Experts of a small language model.
Size: width 128, 13.9M parameters.
Experts: 16 experts in each of 12 layers, 192 squared ReLU neurons an expert, a sigmoid router.
Training: 637M tokens, 9723 steps.
Below are experts of layer 7 (counted from 0) of a mixture-of-experts language model. Rows are named router (the router's row for the expert), up (a neuron's input weights, with its number) and show model dimensions 0-127. Each number is 128 + 32 x the weight over its row's rms, rounded and kept within 0 to 255. Numbers have three digits each.
After each expert's rows: a language model's description of what the expert responds to; "mostly gets" lists some tokens that are sent to it at least half of the time. This comes from a sample of Wikipedia text that the model never trained on.

# expert 10
router:172119116147146102123150115120076104146158156138132177122083120159205186164105134142200092105163119152120134074079162114163096134160182158170145131147127177111133147145155103156140117091141106083133120180186151117055099121137101094131175083107176170131102179138139126120132091092072111093112139192120180159075072113137118179177120111107106122135160148175146126113165148130086053098132
up30:164109138128145104136152147104144109164109100111099117123172129154088133107046116139116196080173156170147133103133209117095133120188116160122132049100088151137148133155095089129128147137155116162183086105143140135101117134112168133184187095112149030122158121112107155181184152124109069118102121126085143077139131083140128106083153133175133129182090211141071106123117122127164155110137
up31:120117102113140129175142161091122092153132144116146110055189102138093138119136113103166107143176116168128152153127118155085163179206116126172128122147075159122121120203017163170150113111154164182149163096135153205138074096141117181106137104155096114150070147122103154156159116112115078156127117114084122153100191081116166103128116106201121104135113137163134168135130096075133125113137
up32:120140136155173110174107158118144106162120075167065146093212100090075130101110060108183160098114047132090183114189104064157134102095126158168144118153101148136140124151154104075098108143149110157140202122125159111130066153111151141180121126171078097143155104092124128138135140124106137111081159147158134100150148204167129106143135104152125084161125194115155170148131120121088149168141
up33:156125118099081145099107150084145103074138139132073103178146077072078129107177132161142123173127096150075130148126170138097206121088138130091175102133188154100154119085122131106196113189127146123141062080097130131149128106135164111131099159116117132138157088172159081067095128130131144172140167118104070109127167136098138086144107108196126147134093165111117133101102211149145070089156
up34:131094162093164100162110165092131109160128138153124165119153081153133141139144109147105130088155126157141120091088135153119124115199168084171096112164116115114136097153151114058155151100148132172143139052151091156138087120133176116119132163115074115036129095157067151121146100115092072147126172093063149117125168089083153114108127090132108171119092148154138195095091167072126121132225
up35:184120141123135132166159095106120140116178098123124084111150081174109066095165142156195134175123135104110095098118133150177094108154169124133176106148113123121070124108133168096160126137154185178176107142130112116149141143079143087169168130176130092122103136116111095041131161111175130158067133105055166142136095119183104145128141118136234166134124165140112152093104125176130060139139
up36:115136171119131116136130135076127153094175120123180130141186132145148170170109211103130109145058102190158129094127113109154167208119143101127151101062110119179180120146119157077161106111154153129145110092130150114085129051097146183082104100096114160112113104155160113109159115106109154143188130147163166114116147128129094136177101133107131176115219191179108084151158124107142170114105
Lowercase word beginnings. First letter or piece of a common lowercase word after an article or preposition, e.g. t(rolleybus), p(ilgrimage), cont(ributing); also digits starting years.
mostly gets: " sk", " gu", " vol", " fig", " var", "ribut"

# expert 0
router:160132158143190174128122126130167202135164135135153119118071102142131165181150152126059089132179201176175134149153135093147146127132137148116153101126126144125138135105131176106129156105112157097093076159127130085112133166121121113107115168122108131175153035103229157105138158126106161090146039084130131182095179156139119176054107128132155115158130113147080127125098171147125116137107
up1:167116131124151141216171112174169163144156085160155093154149059135115183159152131083134167158176148126124094139160165090155196128174130118134153165120076174126160135098104145170149161031140177137169107116162138101105184148100071174081157121140072125154142108084159122194171146153128114098098094109109172170141129138134097130071115131123124096182122093145092141144144128125137118126135
up2:126137122122173167147139142155168169147208047193154127120137098159140126130111124195119124175163133122146159108204137140114179124160113104120162159104042143112101151166137114132148156063149132182119101106163121078086153116103144165110156165124087128168135118094100135176136148162132104148139084139149170192130182180138115100074146177177147126162122112157072157130162142135135123191163
up3:163125143105194160117147161141158165115120125125141132090151115157120063079095113208076126175090091125124216203178130130138103095129114162133164090130154089128132144090142124172118182079145165151099131107123100142112152162119090106094154160176077133164121115106192154152090082094121067113159054104092102141139192163157146138125137093097165151134158121093158108127106125104107163168141
up4:137082105138112160156167148143183144107137116085072069185173123183141151148148152131145106140149155130106186143157091086121158101119146128153142173146118186144158072099198122144147155161136114141161111120083093159148079140107144096106108158128092151118163135150166124165122076084161117141120109150081007106121112060127111148106140174192122102109155102130054131132122078126183126108124
up5:143135111103162146158122068134176176092089126115127129116124120125091134105140143134113191103131124200070163168100112155118162182130106181139167063097103132138122123124166057156163141111125166145125088139140138119078129098143118116143173082163091123164166121119149046153179145095102145122154088133131155034122150141106139159103103071116154091108161187044157127176103104138085129143083
up6:136114182132112171193154077119125150130125148205073107132143138083135182049129145104109112097091148154172144160161188125117127124161106107113133155080145126140165094202180166102149113129125155161183123128053104120121113134154166095117076111116182157140187156096106131128143117161122161160141106146085149123164151158198126044163158180163116119128126172107121124156114106112159095084115
up7:207101138108164136134117105112169153142157094186152127093155142115085157124131111126206158122115085135100105139113150056109205175131115085131100192106104148169106183117144192117164168086114105078170061127119144112105173140147071162159152112167147078121099133132138103192154122127113134143083094171141135135122088169096148139096151179179156120174115126092092150156165092122110086119144
Table cell separators. Pipe separators, commas, parentheses, semicolons and colons between fields in tables and lists, e.g. | Estonia |, (GER), Semifinals:.
mostly gets: " =", ")\"", ");", "),", "',", " &"

# expert 12
router:162091170127129169090135139126094098152176119148145137070100109156121111097066115108136111145067069065183183178138111081149139136098130030150094153145116152108163167117089125137153170155115138119083117164159127157152176138118150103097155122105110150144188086183102169067070124145118101127125194112182105130164096095105109175093102157137137113104107169123072097130105088133132158112158
up5:147067143148131192142148105181134204112123178149099121138148120101105153114072124072076146141184091125133144130164162107191150111127127109138144119139091076154149061137103186166116115090145188095161108068096215157147133096109130154144073151116116114091085096133099116094124139165117150152141097130126106103175146135145152115119162170126127124154160188137187169071126193114188139136128
up6:148120130128188119174131141106125109161187128156101122079161155129112125099137175154149134082141086129145120131135108136064119142144113173135125135152135139216152078190197114126123122120156149148164134106125120166110088102106137140099079128133133150158120101134056130035113070154155122143108140134178151078169081093097212145159161199213124152135061127162109143132145147089125157130128
up7:091150134092150176160107142146137118149106098145190054090180101195122134096148179123188137126123100091107169138153055120086166106140164134099072048141147137101138164085094166131166165145154150115144111165114163113084190122121087144118118065117154107128127106159115146179125129138111094125095131104163149088120087109144169116172160124149088118170151109072160105125174155084200158166137
up8:090139086119095138119166137123159146100133148126169159124148099150173200104118104080095111140148105167192109114112125075136095178092114108166123115138105131219140113091091157055133106106139135181163102129038088123095135177115175132122157137126130143185112128144194163140138114067085154105088106091062107127172116131124134178186111176140140147140133089100114170156122081078104122153135
up9:095078198107169147135139113136169162137166093123179103109143128111086051119105088162112188080079108139104146063161099113088159146163143113120120127074155068101173118139078138122129114159143125118091126158106122142162154101102110145089157152163149148138070113159095124139136156079111079126114100122146108082173143126109119111092110209123177182089118141135203130194155155145188148119174
up10:141141132111124139159109092161134164118055141078156084092125038134110130138148103104083130176135169127137094108123111106137131186134091090151145134074140152162123092173137151160170101116140090133090176063119126103146097122048165183096171149107110128133063141123164164088121126144139087152135136132080116072186137151143148124142085122152096137119138076154110113129088132109112079113008
up11:135058122086159121135181110111091097154131129131084094161162060161143119082153154117117121151139096145095111116064187111197152134181111132186146195191120148117103127117158165117142061079133121109164127121124127121148129142131173167154194185142100173118127131120111163152162121081126145085099161123091190109089194069134127144140141144106125110174122123113128129140088158057121146098189
Sentence-initial subjects. Pronouns and determiners opening a new sentence as its subject, e.g. He, These, The, She, They, usually followed by was or is.
mostly gets: " They", " This", " These", " Its", " There", " Some"

# expert 7
router:156145158159070151100099113215133090128103110108156075101155144143124090136175155062115173148104160149130110158085136150156155139076111168054151069135087146084114159111156091097105167148105114104107044105083127109111081094121113116213103150136137112136100129127177092059120180116130182098101099135175138142121084141088168157137140084129161138117096107103119097156155113130169097151121
up6:135109140122163207143158121131183135138112086082176113124172137187139122092131135135182164156143126135126136161094106121114177120097148100144142128094153129140115156181113111149164207122135136125137130121141086131126098087135127110146109065217134109099075154161154106086167126108166136154104134152162172105116168126118171162098116115063118170148183150052166088140147141126105117234197
up7:114086138149090143152160120174100143157161152111058178150116128117152086131161160112078128147160141079095156142163133124144151114133141137108095098171110133117159139128091121135115109084140103142108173059114120170188145096051207118145122085109111157177162130150117132107164124065174142117104157129115037159083159115140181156118209157170156128178150138077147170144126113080184106104124
up8:101062114124133118111221158140159137089094142104167051085163087132109124088131116095120167116151123137119128120094184057123115125085119127106072125118139160223102110134127139094099107139154144112103070130159172144064101056088115121145137190109122174164145127099180122120110089115139168115200134077149134110117117126147164101131153127137108155116098180106082138145120093138182185105117
up9:098137082135158130186141142107174139130148165093151151098134099097104162106123071060168192161059108092143148154154150110186114117088133127097121128131126111146163119085103118113130135135135161146118114136097104187099127122141118056089118127119101144081189127108151074203158060150126169143080068125102097136216149088112149152096121162166098149121134136064124090164136186080097141113129
up10:137117105020111216141114115111131086081119105140121111088159130122151072128162110091116216185156109179159104139160117157168134109107121113093173090072123092140211135085127134135153131114134126130133087163065126140114160151089103159113117163098071144117120128123103099149121170125128155088086122149100143139115114126130118143122143144108068108126103084153167093168199128132159045099159
up11:148126140116103121135149147110163069162174172117108142179150168132115149107143141090121175185153135078120174119134124168144145117103127137139174139124065140136108063137145138070162143097141150145142094165063075162147084111082144137135132150187134167201122133126127123118139050088105182125145160180126083098120142077089148136063145094122068194139131055084149180113163129130157095139134
up12:147151203134147154181164112114159155201139091079152162155158089156117121153066157091109133063090189129111106148140125134138091150147160124096169141101157146159075098116141133059123124078150144180093142120122160138142175172126113161152094090167143126118079156107219108095171146183131134158152104152101141148138124144143134163157110130162206126126141097132189125125139092095118113131048
Prepositions and articles. Prepositions and the determiners after them inside noun phrases, e.g. of, from, along, via, the after on.
mostly gets: "with", " from", " along", " including", " via", " at"

# expert 2
router:099107112163121138117143111163115169156154134106106116098153142080098068120126167163167167164072112157109138090173090087131109142185090119152187113097150119129168136142131130143093052060127148123128141108080098128158150101134152153116188141116081124115054089131112129144128134118072132131159105119135120086255190134153130144127109197091088115122116156136182113108133161110152120128148
up0:177098164124204137165118056079102195157157140159104130141145097134104100127171181163096193137154062183138145176184154176109136161151107133139213150103130076131173123146158128164064123072126125144173071137149108171109149073106068114170127161111125133153115112169134112120140120126078173148137153142114165102155140117134145104173156113101143085097153164135159114131139159153136138083108
up1:097127137109048185162126179130152159127152171146180111066099102142110127150098132105113194161144140072093150136131179104178100140105110140112072145034097099134117078108186064180149102111159097122123138088138121155166132107083108152133143131096157110161120133097053174124126162093158111180111165119139083123144166181127122118061191161164128115114107135129131130082151130113149156155147
up2:086139137132103090120102148138133112193142116195136104123162119160078175134084148132131202179141066127104130126143137161191170120128160144160100119151091123156116147112134083134139118095134126143204149098189119074076190114089113158129135088117135058100132183163052128133139084083154144180103123130140131172154157140128099096101189110092085084115101139068109144094152162143134101098164
up3:132127070023090116125176138114117106116144120121129084139111101146163108157177103113107190070109121094142157131143195140079130057127149117114049148126152129106149119106139096114150118168133148142137147114110149138152137141094108125078119123107197181214143140170119115112096194119109098131096130125194145088115076083151135151107131153158141166126085141152170120212172144161174127143150
up4:133135127131119160161121163102103103113070104140108116154129113135098144142179085135103065177130146103126142107063139129147132180120062070107095102129134071117072092085091096155193146086110140120112160122129138162138190080151173128145119106131058120085181138138102142189106119221106127174116119152085095094120139135146159165067132154124113063118124118078137130147105208113111126084105
up5:139178170099128101102124141133157138125106108101141113039094068120144126127134069110087093180106116145165086128131176118156183149135106132121182142063119138156108101128089157122106111137127078182067190073119106126145159127092083177138131087135102176145113137121174125152163191145166104110160153085069146144178077118190154110140103126177122159153160116150159129087085137073154109082104
up6:124133166142141129107147061083078129146179142098109144158139152133158152110091158136171107124188145108116132113099128057076118101177099147133142117126092198080113099101130120118150075121142154208156098107096080100114157099097152152121109133141131104180114100191101135102109101145092227051115160092127129152101172136195104163143098140095105074132108146098089139168113119072143093106105
Name-initial capitals. First capital piece of proper names, often after "Location of", a pipe or a hyphen, e.g. T(aurignan), Mc, Sch, Az.
mostly gets: " McC", " Az", " Mc", " Sch", " Sant"

# expert 9
router:145152175151111152100158086075119128064078164091092090156038106098183159137119129141145104097102112081152102113143183101086160129085118139072219173117173121123121156094116170049111148192136138132107097137138096127115116169169148080149100135106142126127172077132156098117102175104118181138087151149098120126091088132178082117117123115146158151143118149112095080122092142140117076139091
up0:150110074093096144173161110136099099158150152130086101111117164148077127081156082096135179167108127106116101087103174176092150108078147088135110087131086115116149115152131106164137072112181167130175102155123126097194158125113171083146129094118076151128142098135134130040109129194115097130159158118134154167093078106200156125107102133098142166130120115116094122105118103115239097174111
up1:173056107082116075127134176110081065151179109105119204123168114148148121134074139178119117130094126124130155126110094111155157159119167087136074141109101121089177143103130138133144102115126133104135068122126144167112138091138163078124105133126092168106124076192123141068143078082127130133185185107096121158102124099085083102109044130117123060054138125135095115099097098084154099112144
up2:155125135146135168126137093093132125105120126120153128105118129106149095075096128172169115147164090115104081113208099114183176132202082195126128124133141091150152114081094097118171162131143147159117106138092184121135154097110135152093110097116180079112136142130140193130138118080170109204086105105147136102121194142140120169111102138135090182168222130173146110194084088103100153163114
up3:140090110111116185161123132082133110112073109114110093088104068094148106058132123138126136103122113120117079143101135074129173158121128130168143153093087110200150140089134184058090186134160104165137157141124173085153105105136167113159133132156069132124146075122152123149135089048154056136182150107134110141116165158118097129161113116152119132141121164129156154051117177078162078197134
up4:153165081110149087141116066091091096130186121092077187129136107136155120107144097080162175162124163103128174144181140092142150106132031091134119187124056092058091154135075119109108144156127148201128118109143093133162103083105196114127084121098119096166100131109080133137146099116133136108132159154196153165125143129133103106177183110086147160139132143104077123139146104095122110164109
up5:126108160072152178171146159119112113077097156135127069081171121194111101099166142154136132170120157144181098110145121155152189138123106157126145163101084110123075099160111086066150152064117107117104114115154121078156105102118155123096083066145153191093133095130111135138122115113150063210190135115163144095147158125105144141111086107120115110165197155118133110148138139049163091116173
up6:109157162077187135131142070099142121134103114160116141129085142097125102124186119083052120142088082099118146139170158077092165128099112147107105094127162125170201129103147124106101179181139167147103147151096115104120181174124079155158088138168120100120119130090088157162161136177121108171095114116086037171109151182136161162094152176191097163188126087109142131124123119104146145164149
Verbs after auxiliaries. Verb stems, participles and adverbs after was, to or is, e.g. able, never, awarded, en-acted; also digits in tables.
mostly gets: " able", " never", " awarded", " suc", " reve", " still"

# expert 1
router:048096120135145104162114122110134118185134089152182106130149151154104137131107125078132104151111115142138096105105171134196097125188118149156119189174105170143088147199139120124137124115118153111132207146112126083103110146138118142127119145106116131130110185099036158114132113124136117153077171140167186126098086116140133141208185126147227159147156126106134093143109136113089170095204
up5:122127128074101104139130158184150085133080058101109105088179161061098125052113133141141141137129168100131135146083189079114141192120084122159154129114104057089154083167144147157092153180113187148179127122076119151143132146114189175137134151138144111118099134142133138123133136191157123137133097117088169072193109062201158144128150142076174121110126104103140144150136151109096112134132
up6:163068147139092096112141134132211190160120136153122086107152121132136108096084068089125162099103176201157143125134154124154151086175045114141109127136070160177131140166155165102158121121123161141125152179131106166141071146164084085169119129148150109131127112065140147174169111105114140192130127074110119132146122156157190089100140183126155149141090171139099102111182097138139083141078
up7:189177148138129153095086067122084100174174096137130075140084152086160098149102137208155196143069125178119104121132175086136104114115149125154098149112072114140154107168061103114082090132144123087196118130124142137078107127111162113139196120158101154150084149158122157151132114118073106114094112155133151087203097075185121156142101122134101119132124181122119117106075157119127095155154
up8:137110137117129115139144131131094096094085101126088128136117106122131176098088090103152157163139102130086100098117178102141189158108216048142139098168131140149114117057125101139128102058127140145087123167159178181101117091052106108151159111108142194159079141092138146136140131087091127094145152151066092097115103078177132119078154123102064158104120144105169147147159157122166073083105
up9:109159140099150145134128152129142102081131099073154110141158119082137179161072152136185067164078147116095113144093105122160124180132183122163116169080107101173143097172133105123170165064170122135171101145111140158088083105120145092094131128141097151082072139171177129132149092164177161116187139191151122123158138092112127140169105094076156198044130143142143093099157117107181118117126
up10:136142094097169142166099147096162113099152102173128135122113094167139134148149066104115098140110191125123105087119162157148102096095151086149127132132138088114108094127142088116203111102159150130133171144134102115129145161110101152078106122112131142092146121038122183099115118083126094110214119148135143134179120177155115141009143126170154135115120149122110075114175189120147200128207
up11:181128107104201101169121155164118065135077097135100134090151138095133154109171126081146160147162108155136140121100117127113165137151121085119138173112159155205095121100142141131117179116153114157099119129104194104103135065103167143110154063106112153091148120070121127157147168091110093122167119165087117085114135147053124107171137137146151140054204059099122103145133061091130135127187
Nationality and ordinal adjectives. Word endings and modifiers before a noun, chiefly nationality adjectives and ordinals, e.g. American, Can-adian, largest, second, former.
mostly gets: "American", "year", " Australian", " largest", " Italian", " professional"

# expert 5
router:132090173088081124096218217153210156107125147122107089096114123122141140101119087139121164123190094104088141103123172134160191137116183074105109134124130107112135134106082094100154129128172099108114104097168137190145121107114172116146101100130086162124189183157137109144100182122143078145136135160144119137091113090068137150100155117147097176090087190142122181150164138141173139148141
up6:077171079136127059100136152102132096153099166113164160101099155123109114137121153117194177106119085114157056105111085117164150182140122152087139172112094128089106124163095103083158109133158187167203158142124159136112123029135165183080148072152106078138136084078177131131124109155102170174144155080127160116147104075115107101147077138143132142145169134099134131137149142120158168147125
up7:126106045169100119161118137137169070121129103112085113150116128111117066103116079122137190074119159147124123133164078100109122114108109156145162104188113082118106124124138124143137103076141120172172063151112149153169071123135129174103141154198091137123114083088151123104139152056174091049094067129083114134121107140145118090128078120115113150147131070119125181132144065157079150183133
up8:136107125119111178118132082135172141103081093158119093177114121192107113083083143117172181177161131148140114134128159124052179142091097078119118107083089126150081130186167106150151191138148075136137104109105087068100110066112183177150124080172158090135125074102104158160155172083140099077125089139167145138131150127142143175115093119103138126106083105077147149144082130103160116154171
up9:094124111109186100156099120067065123131155096136165190150131107158164187143100125154146113168170103138098111084097144073192118101226126124135063173152107144132089141180128125118168109083129143089183148157143096142117171109130148159074135160150128154095153168118076176164215074087149147142075171142133148134116148146133135128161183141141130153141147126120112148093134144097111141142181
up10:078122083129129183118094102140168110145045161139134103148139102116131122077113165115129141160101086182102158135097212113088073127106156124132118142096147101163091106110102145107194178174151094157203148129157114118134174122138138158120150148152162072056188084124052138087113132149162128142099175134155140096124163166116172057132162176146155134121162116144103143070127143099148110129138
up11:145111055094129169131106116151101116110163183167115120104159104117149113170112164103167046120144179203140090115135105135092158098135088086106186133106124056148174122172155186079140145080138144133116115144135072087069128152112160148104123152096142112138135067155150147107128142097129129130132186106114109176113111100148178093126116127134087179063158159122209146069134137110083163136141
up12:127106153132088170130107143131204126129155122109203119134085128160158138155047130094116104162152170131189139080135132143165165113141096082152115093098101076161141122145156116110185135147174094148162103090068114103099102171120115129151158082115148142147136175160140143144133123077143120124110155107150094159158165115142124203060117120126176175035145173134132082200117093134115147174101
Sentence and list starters. Function words, commas and list dashes that open clauses or infobox lines, plus words like During, After, began, spent.
mostly gets: " During", "pite", " After", "During", "After", " began"

# expert 13
router:091136176139102090130137098089113098138112108156143219163135126172098186159122085126115108083167185094147113098162116179089099086176136160136095116133160106111109117123184068149149141150118098156112225140136170121165100146115076135078165087126205150152082136112053139134150121139120083117096122114061124162143138118128128098172175124145159160154102061128113139110149107142105136128078
up5:107155150087093178145151141077139113140171105133101190133112114124149152124159091134086121137144098149091161184161088109134119084144121153102114085096168091146098078110122090125140065108210144218154134076103133076138098095109077165130154109165154160125141102102150139152174093189132077144126158059133157172166093135143132105146146143136186127139109162149113202113045125141153118122112
up6:092086149135086109125140142137090150029183135165147211154169136125110162131171121123142154118125041144139122092161196166149138149154105126173107125061144106145129119086171127128076083156123108199126144144059087196139161148129115178124106136107101150111127110130081103131131128187131122143111160094126097061128169113137176094140144162157156117150111158114166137105110136091127122183075
up7:089200104156117154130103145163138087156118151143112195096084172134083095127114156062144213144100139104136156107123112194201172126117151142082158043080154081112133156139150121123146130137166105142081148137102135104135114108100160144190139076087114108118167147076113100164176136116116086139160105101103105153151109167160122126112167159138154109117088167094127179105151119129136159129217
up8:144132087137109142124153186169155093130167114196160088041115125109164135129144128116166122125097132168192090079122130104104135085152136160124170093118086100139179133120133167128111112090158130176170179134091116131125101188090137170098177167145125116135079046100138183113141142122139114086094116159115145157176119191156137102125122223171137184143080131168127126095128111097169160134106
up9:110117136037133073125116137153165160087094111128128133180180116161131097121176121168125148122188111113102139120146126147076189128129165163142077090077114083121075064075130105150148165163136181167116133161143132089120124143104096149112103133109159068167136115107066109149099104149083093201117145104143128166126169147045176082098127125149133126115161142109081169120172164106097170156119
up10:144085152092154111135134161137140135160093175122135092189125113092130144121050121083112093139099090140151139148093152069141133129176071136080154151163131104147192107135072179126084207141138102098151131116093210141181086137099172072111173126125157197114110101093101134091088131135133153145104106156145114163175093064155142181101162139123133179148107164098148143083093122108171145121127
up11:150125099118111137136126122106158165111072119161135176082171144126091172117089088085139145149099075134130154167154130195086120130147079119104129120121145175129094143126037114062171134116122152145088114159096077147114111103143103083175154126201069129173171123196159110155096122175087207131130136126073113111104176155130109177152149088138096158157172129099094106063105148117122131140128
Section headings, table headers. Words in wiki section headings and table header rows, e.g. Track listing, Sources, Season, Candidate, Notes, See.
mostly gets: "See", " Candidate", "|---|---|---|---|---|", "Scientific", "|---|---|---|---|", "Career"

# expert 8
router:163195086103120072142050087092122128176145087178167138146166159144122088162136208146169135188104135137092115151150094157139103146151096136123130117120091118112111105155147111169145126123111153173159195119144104083110151169127109149130193136147153065117100092132066186175157085142116152134091137105147137110239135177148138122143137153122089075110130105120111089120182097119102146140121
up0:122139129087135131136139107108112157120102097153157132115096079147148116146090129134078110109184090116118096163210136162139142131186178089068118138132117102096177089101112178125165118135135113109152104168087115105082130133095161081236097080102101087173172166091203117121120148095102077126171096116105117105151211176168119103142142136113109125107159113114117167141180117092147066119123
up1:090144067124169160146080108154127088108096121167160162116196125102186112164118101123047141127117111152066124146108132195094130139111127138144140082121111127199139097166170160145147154131119158153166138139095157094100084175120123071104093101121086156181131096070150121158170089160138091167114126182148123163096183159121158146065102143151138134091173089106053118098150146112091120155152
up2:143083103107125099162157160158107104156149078175149131136145156111129132096079139085157152108126081146115078107092141131152169169102164110054111146180107130146105108164138081104131146141129117094137108045156149139189059097105130126176094116105146158136126191120084153146130156143146136163076163084164119112031102132123164130131193088143152125135106170118156146186200075130158110147164
up3:182133171113111154115121090140130179126092163145139069114104108155118112080132088135134146097110120129164148169137140078099210114117075098165082115109050104131148133075083136142155165193129091182086134160129141142116200197108147163121092146145128111115197079138093157099111083123161089107101118131139118065145109095136160116150117123162075112116131160107121168129109096086164135176054
up4:081114110137124115085140116183159134078117145146116094101094106134124098110082117123102139203156151102157185139156078115122139186137083149088099145069074123104165073082077174109108148103118131161138110194094128046092139094118138171141107158123094095125161096114167169108111100163063122142138138135101115168104169161063119111133136128115090101119246119099106147166119116108111132112111
up5:198165136137141195123120099131107138155173117204084134119141108111127162175106130130163123105115130125061116179162143115126168164149167112156153142100144106162138114120195078111082097131142095162146090146131115087116078136159137080086153065215130139135115097135119114114075119118036136099088130121111093072123112164142159103147093159130201100140100155140096197154105132128172161144166
up6:077097151071140142156145137098126179124183133112073105099113165086128160107172126116096067175083084077160159127118166169122096166128218170073167120171173094142127110117157106167119127138139130089121106128177151088115047101107114124150141128106115111176141095117152126081144102111076165154131096134120102092134078132102195117097179137137117168109149156091140124181080190126163125131095
Title and name starts. Opening words or pieces of titles and proper names after a quote mark or "the", e.g. "Some Nights", The Polish, Peter, Love.
mostly gets: " Love", " Peter", " Les", "evin", " You", " Los"

# expert 15
router:089122108164113134159120145035095076112109152064110204108156140068097084064113108129157124146140118134121154132115121157137076133053099143141117075137128111127125160111117098194127133165119128116076123144156077172135119081130121213185090131108115113153121187115120108110179063180166133129125114112137119132086099104175128135186103094076126138107136096128164153093105062132155118162113
up6:118157091134134130189152116102140140156158112105090124147062111091072118106143120149129084103124088116142217117085125072133136136097184121105165102159070097122152107099160144124087185140161073160105116077118133165105156079125200105152106128124157085137148106067140149110145116145149081125153093169106106138151114106122143060126109182090133176180119101117139226113143174093148100118080
up7:150105117104075093174183088109168186128168137083121137125104104150136088071147156122122197116157181136154100090100102128178145099109136103128086105085132124124121156154133169137129154171147120163099188048176136149148185135080099144121147092143102090141129141139128151101135111053064062119125059151110094160111080127097102175123122134127114219146179129138114109087152100138112120146100
up8:130135110144207122162167136092150154088093146109159134096154087149166143094180115137149180113100075144185179104098096162089112103055124084138147123140132116207144031073162158100151093115157181111115125078145143116123140127084091160114193158186144104093130132097142118139168101165111168146164052105074121156109141134107116137144128138134147131151120117139090117112186147107162169117092
up9:135150161126152080208165060112142194208158125117178106142078113136135095080106135104162134105141148156125135149063077103185104145151096142158129070096094147122090127155092127125120154130157165152073127118189140111108148149104170180136178119155094135153100183126143184121218116177163110119146131167107107177121116107118120136154107111144144126061163127145106154141106143108134063124172
up10:136151105140117178206200122083105104143102108079182178167121126069138129077115153135136161177119186211070119122152138189152144151095091116155101101123161118122118189184115152086121163152132138124122141121088142134134179111117081137077091106158113172155122164128156161166098165140061119162124180104103143092124166112144163100129109162115104163124169106162175163156110093096131130154174
up11:112155124114126139095134140163159141162077084098189083143121100109081130119114078071158119157073195151084068155131164081150153168154119095194117110094111135124131077091172128081126171141148133123140093155107129197100112116097091135146114184168062182081092122149128144147167185162147137146097115077084145139166121093114111159113101112144084112049118097145141152093170155106109162136142
up12:096145178158111176109101134147122095103180092203145167132140107129122090101084167104110137191107062150123191181174160117206146084161089192073127093047139077124138130134164122142193154128125133155127148072116119153095151089113176109138108145119169133167120105114104115146091104143168133154161101161148142106153110102091138091182146131157075173140139130092142127130122111131143093193104
Measurements and coordinates. Digits in measurements, coordinates, dates and statistics tables, plus unit tokens like ft, km, sq, lb, and prime marks.
mostly gets: "′", "″", " lb", " sq", " ft", " Apps"

# expert 11
router:120129055092176132159106158159069061101116114126071145130182098108124121133136075135078109111160149143118142141104095115087152164138155152167145109118153119142151061126158169123148118118129138139161074133051130110130120137106140125043110118178091149098141115110104119171189113115132106089175189140097116088070191142111108059106076109111081081105139095139150141136139112060171103109163
up0:186125142091148128146121100115116090170089164129098127087137158099078201149078080153118116111184124181150159104103083134129136143145146073124173114094143127194134097169090069153115144106149125113109144144125150145081167121109162169152141032097145143150109162105156101158133097126103141154120117173098052159106103111122128171065060137099077116143114111133088182136165109056112129171108
up1:095138112110153151187105096147167102090078144107160168115123078117162131144162141089144126107164130118071182101143127153132127156102126172186136068146128197107129154097065126113140113174161098126090135180077122087133156180091131133108124125149163179120112097076123143162193154178198132091090144173158074108100139191121184171071135124171169168128132152106112091122108123080105117149127
up2:126139151156140082135100119133137137091166083112187141155130136122162085155142163201144128147137128100162133139124134136128092126155186137070138130145065094163084106131090105118207155086138207146145067098144135152128080122134149098141163118113107131116114065072097193139144130067050194151085128154125109139090156130176149094091134120103154108115140124160156192114142136155140088211136
up3:144142113148168173132097127141120121140110115107190113127106079089137072108127119092148212138005137121098095121120144145174117102140095131100088122127122073141102147153117072090146134124145169154106117068095102090162135104090161050188147124131112136159097145118118160132117111153134126174114194116203178109151138161077159113105117110145145147144062184086172137136108098134139155143175
up4:116136121112113113135142091086143138172132025127134132157170093102162155154075121081153130154146121113101172137119173131206133114119108162108155097112095100087080159174178151141153160168127207128187167138131089153141062128103140129075048143094121172174102152104129128137159086134156164107072148149154187159083113122127097153172194117176171120148171130134114118096127139118113140137155
up5:089159176205145158156117147119164137172127117157162159151105145079095180110085130090132092115123145125164155108086114107137154225117100143127191117098107144109106107121095198052138193155130140102096104081086098155128111100157158139151120139130149159100177109097204119118171150145113103104173066124071084120172159143126106132129113131122087118098184084129151157152088106105099148152085
up6:132216109037183141185065125131165184116093149107139131125131152140103085172174124089129131168150141143131110186139128169136148173127117098116135089113115118120117167164135120177115186155106117165112171145140183094085180180149063130174155155138129115153132120090168181130135100141161137150096103120141130101113170156153179178049093110160139113128160094096116075103134140150085164145146
Word-final suffixes, institution nouns. Closing pieces of multi-token words and institution nouns in names, e.g. Mag-azine, Administ-ration, Center, Society, School.
mostly gets: " Center", " Society", " Records", " Association", " School", " Avenue"